Below are experts of layer 14 (counted from 0) of a mixture-of-experts language model. Rows are named router (the router's row for the expert) and show model dimensions 0-191. Each number is 50 + 15 x the weight over its row's rms, rounded and kept within 0 to 99.
After each expert's rows: "gets" lists some tokens that make up at least twice as much of what it gets as of all text; "comes before" lists some tokens at least twice as common just after its tokens as in all text. This comes from a sample of Wikipedia text that the model never trained on. Tokens count by the router's weight.

# expert 41
router:42 51 36 38 58 31 56 30 57 45 65 61 57 52 39 42 83 56 64 35 50 46 56 31 50 57 54 37 33 40 38 55 55 57 68 29 43 86 54 21 56 65 63 42 56 68 45 61 48 62 66 64 62 34 29 46 11 41 80 40 45 73 56 28 61 67 48 48 67 61 38 47 62 11 42 69 35 49 24 47 25 44 51 42 69 66 56 38 68 53 32 36 51 44 36 81 29 49 64 69 77 56 55 38 59 26 36 32 61 54 45 37 58 41 54 48 77 87 17 68 35 57 52 46 55 49 55 33 70 59 47 32 49 50 55 47 49 27 54 40 43 45 34 42 51 51 49 61 58 58 62 30 32 80 32 58 53 30 65 51 79 50 45 20 43 86 41 71 22 64 55 50 42 66 44 44 43 56 61 47 48 46 37 51 41 57 66 69 92 59 22 38
gets: " 1", " 0", " 3", " 2", " 4", " 5"
comes before: " |", "',", ".0", ".9", ".5", "'"

# expert 48
router:53 75 41 32 41 46 59 49 50 80 49 48 18 37 29 69 43 21 46 37 45 48 63 57 26 76 67 54 70 70 83 48 43 38 20 48 63 56 32 56 65 60 35 70 39 51 73 39 59 38 53 70 56 62 53 53 41 35 59 74 66 56 48 44 47 59 37 66 33 60 40 56 53 43 23 51 78 47 64 36 39 43 49 39 62 59 49 56 35 54 51 55 44 42 46 41 53 56 39 67 66 35 40 48 19 62 45 56 59 59 21 67 36 13 55 54 55 37 26 34 39 61 45 44 46 51 45 70 40 41 37 48 13 67 58 74 51 54 22 65 50 72 55 80 69 55 57 39 33 79 29 71 40 60 42 43 34 70 75 75 53 54 85 32 82 57 39 78 38 30 46 35 39 64 41 60 57 38 56 75 67 31 32 39 62 45 74 68 42 56 41 64
gets: ".", "s.", "==", " =", " ==", "==="
comes before: "\n", " The", " In", " He", " It", " This"

# expert 1
router:67 48 60 53 31 59 57 51 63 78 42 45 32 76 63 40 45 13 57 63 55 66 50 70 30 55 35 48 41 66 64 51 58 50 53 38 59 62 40 61 75 85 50 38 73 63 34 53 50 65 82 37 60 42 45 62 65 41 50 87 54 67 24 66 41 57 31 68 66 70 42 41 45 45 36 63 42 77 51 52 17 50 40 62 60 47 48 34 36 66 26 35 42 23 43 48 63 46 52 73 74 48 26 83 44 57 54 60 69 37 32 45 33 30 65 37 61 34 20 53 49 30 46 54 43 54 53 65 43 75 48 52 40 26 38 58 27 54 51 43 63 72 51 73 56 61 53 51 60 74 37 67 48 24 50 77 58 50 47 48 43 68 52 29 51 64 27 74 34 18 79 58 36 45 88 31 69 63 67 34 54 49 41 46 38 37 61 62 45 38 56 41
gets: " was", " is", ",", " and", " that", " were"
comes before: " the", " a", " he", " it", " but", " not"

# expert 34
router:45 49 51 44 96 50 62 19 56 82 27 56 41 40 27 42 32 52 63 37 46 49 50 69 68 36 89 62 61 31 50 42 44 78 34 67 52 59 59 66 77 62 41 27 46 70 45 58 59 33 48 58 37 41 42 50 41 42 41 54 59 51 58 41 49 41 64 55 82 75 33 26 25 71 42 42 54 52 80 35 45 28 42 47 61 65 63 43 39 73 36 53 57 59 38 41 68 63 41 40 67 38 48 36 40 76 45 68 44 57 51 51 80 65 58 38 83 33 53 62 06 65 56 52 64 51 63 48 28 58 34 65 34 46 72 29 36 66 56 64 40 57 54 73 46 47 53 64 35 44 69 63 61 66 71 21 60 57 66 69 32 47 32 44 82 39 35 41 45 55 43 48 41 27 61 65 37 56 42 50 41 27 45 56 45 34 57 46 43 68 21 68
gets: " of", " in", " for", " to", " from", " on"
comes before: " the", " a", " his", " their", " this", " its"

# expert 5
router:64 70 49 32 46 32 48 36 51 60 50 37 67 67 62 46 40 67 52 29 24 46 73 70 82 58 39 28 33 42 27 67 69 60 78 33 53 67 56 07 54 55 23 67 78 62 58 44 48 57 67 61 47 41 69 64 38 54 50 30 29 76 57 51 57 44 45 63 42 62 53 63 52 24 47 45 38 41 32 48 20 22 42 52 50 51 48 44 51 57 48 38 40 35 48 60 32 42 55 53 76 54 77 37 34 73 36 52 34 56 52 38 09 49 43 60 41 36 64 38 30 50 27 29 36 45 40 55 42 39 46 35 42 64 60 65 56 62 56 43 43 70 49 74 60 70 54 76 39 72 59 28 45 62 41 32 48 30 16 73 59 65 39 48 45 56 42 37 56 61 27 39 75 68 55 34 55 45 51 52 86 28 20 57 53 54 65 62 35 48 28 78
gets: " |", ";", "'", "–2;", "s:", " 0;"
comes before: "\n", " ", " 0", " 1", " 3", " 2"

# expert 7
router:36 36 51 45 39 30 48 45 74 50 62 37 73 54 74 70 70 58 47 53 63 50 56 54 41 63 53 39 50 54 18 36 55 64 71 51 40 68 51 71 67 33 27 60 45 60 43 39 52 55 66 61 75 75 48 33 48 56 33 49 30 53 66 30 68 46 32 39 69 68 71 57 48 37 24 70 54 58 36 47 75 71 27 56 42 26 55 54 59 23 27 48 34 61 21 23 61 37 72 59 41 53 52 56 70 56 40 42 51 74 44 67 95 38 32 52 55 57 39 66 31 62 49 34 52 19 71 28 75 70 48 41 40 61 31 75 57 54 73 43 25 54 64 65 64 56 34 29 69 76 64 53 22 64 29 73 52 72 54 39 47 50 45 47 42 47 46 69 30 55 45 56 30 62 58 43 81 39 65 55 62 33 44 65 74 63 25 48 56 43 46 52
gets: "°", "′", " 1,", " +", "/", " $"
comes before: "8", "9", "7", "3", "2", "4"

# expert 13
router:42 55 36 45 33 41 25 49 46 57 38 35 55 69 61 63 82 66 24 69 91 60 66 71 62 56 46 68 34 78 51 27 54 51 65 22 57 57 78 44 51 75 46 50 41 50 51 24 49 73 67 59 61 58 63 57 64 62 95 70 48 48 50 68 64 45 63 48 43 34 26 36 70 58 37 46 29 64 48 37 52 39 45 64 61 59 57 52 34 68 66 47 56 71 72 39 43 55 54 71 53 65 61 63 61 62 36 56 26 35 66 52 40 47 25 44 49 28 44 61 60 49 34 64 81 72 26 56 70 51 57 44 32 51 24 71 33 40 33 46 50 63 44 28 38 45 56 54 59 72 53 68 42 63 24 41 68 41 82 64 43 39 15 12 26 49 64 45 49 57 56 36 54 41 60 48 55 51 67 55 55 69 27 48 45 57 38 67 27 69 46 38
gets: " ", " —", ")", "\"", " 0", " Votes"
comes before: " |", " votes", "*", " (#", " Transliteration:", "^{("

# expert 58
router:45 50 52 64 27 69 56 50 35 58 33 53 66 41 24 73 59 30 36 41 54 49 63 51 52 84 58 46 31 60 56 16 31 53 66 45 30 75 27 57 35 60 54 35 35 39 36 50 49 46 54 55 55 35 41 54 46 41 39 49 46 83 33 72 39 26 54 44 49 62 55 38 53 24 22 31 53 39 66 43 48 41 51 48 54 27 38 26 43 52 51 44 53 60 42 42 38 65 73 82 29 66 30 74 48 46 19 46 63 75 48 51 35 49 42 26 63 61 65 12 48 50 31 39 35 24 65 42 54 28 38 36 69 39 76 69 66 34 62 68 58 61 59 29 23 73 60 53 66 60 33 53 22 34 48 39 69 67 42 54 45 47 49 50 64 67 54 56 49 54 38 60 38 65 56 10 69 47 57 53 82 61 38 39 50 39 60 72 34 30 18 41
gets: "\n", "|---|---|---|---|", "|---|---|---|", "|---|---|---|---|---|---|", "|---|---|---|---|---|", " Animalia"
comes before: "-", "|", "\n", "The", "|---|---|---|---|---|---|", "In"

# expert 46
router:39 56 71 30 55 74 59 52 61 60 52 56 40 59 09 53 80 21 53 68 91 76 49 56 41 23 63 26 37 62 51 81 51 45 39 73 41 58 39 49 42 57 32 26 62 38 32 72 63 45 44 60 75 31 58 70 56 54 55 64 52 44 49 63 19 51 47 56 39 50 43 44 41 65 25 65 42 43 38 35 59 28 35 37 69 62 59 35 50 54 44 46 48 31 40 49 56 74 58 57 32 68 70 64 58 49 72 88 40 45 24 45 70 57 49 30 53 17 35 58 60 59 33 71 17 51 54 53 26 48 35 43 73 40 47 40 35 65 52 34 62 73 64 26 35 53 73 68 37 74 62 36 37 66 66 36 36 49 51 69 49 55 53 48 48 54 57 53 53 59 47 70 51 50 54 64 36 63 51 41 33 34 31 78 32 43 81 59 56 38 30 66
gets: " with", " of", " by", " to", " for", " as"
comes before: " the", " a", " that", " his", " to", " her"

# expert 56
router:46 56 43 55 51 55 49 66 63 55 54 59 14 61 35 40 47 59 14 44 35 55 56 61 52 39 31 39 61 49 40 32 39 29 42 74 47 27 39 60 30 52 39 53 49 38 47 49 46 52 40 50 45 48 52 65 90 41 61 55 71 42 43 64 51 25 45 08 45 39 59 55 56 60 56 64 62 18 42 48 49 50 48 30 22 75 43 55 35 37 51 64 56 62 41 61 56 39 53 45 67 32 49 25 63 14 67 26 43 25 60 58 56 47 70 45 58 38 54 20 58 63 64 74 22 53 39 68 52 65 68 46 34 46 36 09 31 63 33 69 66 58 63 65 58 41 51 81 33 44 68 59 58 52 62 26 36 48 48 37 68 34 27 50 72 33 48 20 29 43 48 55 65 56 84 57 61 57 33 48 55 62 36 57 47 41 46 55 84 73 51 09
gets: ")", "\"", "us", "a", "i", "o"
comes before: " is", " was", " =", "'s", " and", ","

# expert 21
router:42 60 48 42 23 59 68 46 60 71 43 33 64 42 34 53 48 12 62 57 59 52 39 44 28 52 48 44 26 55 18 76 44 68 79 76 60 77 22 35 48 57 62 68 58 54 53 50 45 40 82 44 52 38 56 61 43 67 57 51 58 37 77 49 32 43 36 53 35 54 45 55 39 51 67 77 33 53 44 42 59 27 55 76 65 83 55 58 26 59 49 39 55 58 32 57 28 59 58 44 39 30 47 39 45 42 74 35 51 36 21 49 54 58 58 60 29 51 38 56 69 38 60 56 55 58 54 37 55 63 39 26 46 37 30 11 71 64 53 28 75 58 53 35 08 57 53 78 34 57 45 24 31 52 48 62 67 50 75 60 46 49 32 27 50 57 35 63 50 55 60 74 68 40 50 64 40 93 29 39 37 43 48 36 51 38 48 70 28 42 41 66
gets: " to", " he", " had", " has", " He", " who"
comes before: " was", " been", " a", " be", " his", " to"

# expert 57
router:26 32 38 46 26 39 42 46 54 48 57 37 34 79 51 48 66 65 22 41 51 83 61 63 53 71 43 39 52 31 73 34 65 61 41 73 22 39 56 29 60 18 51 59 39 59 55 43 53 57 53 50 57 53 50 19 28 58 51 25 37 61 50 50 57 61 48 35 36 60 55 23 59 67 59 82 47 65 26 41 35 29 35 47 53 36 38 63 42 32 72 48 59 77 28 60 50 44 48 68 62 73 55 30 62 66 32 41 54 69 31 26 42 39 41 38 54 73 36 60 50 74 29 17 66 38 41 53 49 68 68 59 57 36 50 72 37 56 39 62 32 51 59 35 42 75 41 62 40 63 70 39 34 40 63 56 32 63 77 29 51 51 46 15 59 54 43 59 67 24 58 44 47 28 36 28 63 44 65 55 71 57 32 42 57 83 34 56 67 55 24 69
gets: "4", "3", "2", "7", "8", "6"
comes before: " |", "′", "°N", "″N", "4", "2"

# expert 24
router:31 39 73 29 55 28 53 46 31 61 67 57 40 48 30 69 41 41 53 61 69 55 21 62 36 45 52 48 33 26 48 66 61 50 50 47 43 52 20 58 61 65 64 55 71 59 13 54 54 48 69 42 30 50 38 62 35 51 66 62 59 56 48 65 23 52 67 42 24 68 19 39 44 73 60 61 36 48 42 56 64 08 19 38 54 29 63 39 30 54 51 32 37 58 63 38 18 58 45 61 32 42 51 52 44 34 44 77 42 64 42 17 70 52 47 55 60 31 51 75 70 67 25 55 42 45 43 39 86 54 70 54 68 53 55 54 52 49 69 52 75 62 74 48 20 37 62 61 34 53 58 48 44 44 46 63 48 18 75 61 50 51 58 36 46 47 40 21 27 53 50 37 71 40 53 56 43 88 57 32 58 64 50 69 50 53 73 62 70 48 28 61
gets: "ed", " at", " on", " in", " to", " with"
comes before: " the", " by", " to", " in", " a", " on"

# expert 32
router:54 51 63 33 65 48 69 47 30 44 62 63 44 56 78 48 52 28 53 56 52 69 50 47 58 63 63 62 73 75 41 62 46 49 71 48 66 47 51 49 36 56 74 43 67 61 76 33 46 00 36 44 41 50 32 56 36 59 66 50 79 57 30 58 54 51 32 49 63 53 32 74 51 07 71 35 36 56 32 48 35 61 48 44 46 45 48 51 28 55 52 44 42 40 60 51 29 57 55 59 21 75 74 54 63 53 69 67 58 48 32 72 68 52 59 51 59 26 47 67 24 47 72 50 29 55 57 52 52 78 37 49 53 57 45 51 86 51 67 65 60 35 61 73 68 51 51 71 79 54 43 34 42 59 55 44 83 44 64 30 73 57 34 42 43 40 59 44 44 53 43 37 44 61 46 56 61 23 45 61 46 99 32 71 71 17 31 37 50 48 24 51
gets: "\n", " to", "Personal", " information", " career", " classification"
comes before: "==", " ==", "===", "\n", ":", "===="

# expert 12
router:43 63 21 71 46 57 64 69 34 91 53 47 39 24 21 29 49 75 51 47 56 50 46 61 47 60 66 63 39 45 68 57 47 49 49 61 34 43 56 48 24 62 56 52 52 51 67 40 53 42 63 86 75 55 59 41 38 33 36 66 39 49 61 57 45 33 38 59 70 61 59 49 49 28 78 36 44 52 49 47 58 03 58 60 44 38 41 38 40 53 34 63 42 33 68 44 25 50 41 65 41 61 60 34 34 63 71 36 41 53 47 77 23 53 50 84 21 19 42 45 40 49 57 55 64 60 46 58 36 14 32 11 52 72 65 70 43 67 30 35 54 73 38 45 64 43 56 61 41 24 35 61 63 49 57 46 54 49 58 44 71 64 56 62 47 44 56 28 83 66 48 39 38 71 32 51 58 56 41 60 38 19 51 39 47 34 83 74 49 50 47 38
gets: " |", " a", " as", " an", "),", " former"
comes before: "\n", " ", " player", " American", " member", " Succeeded"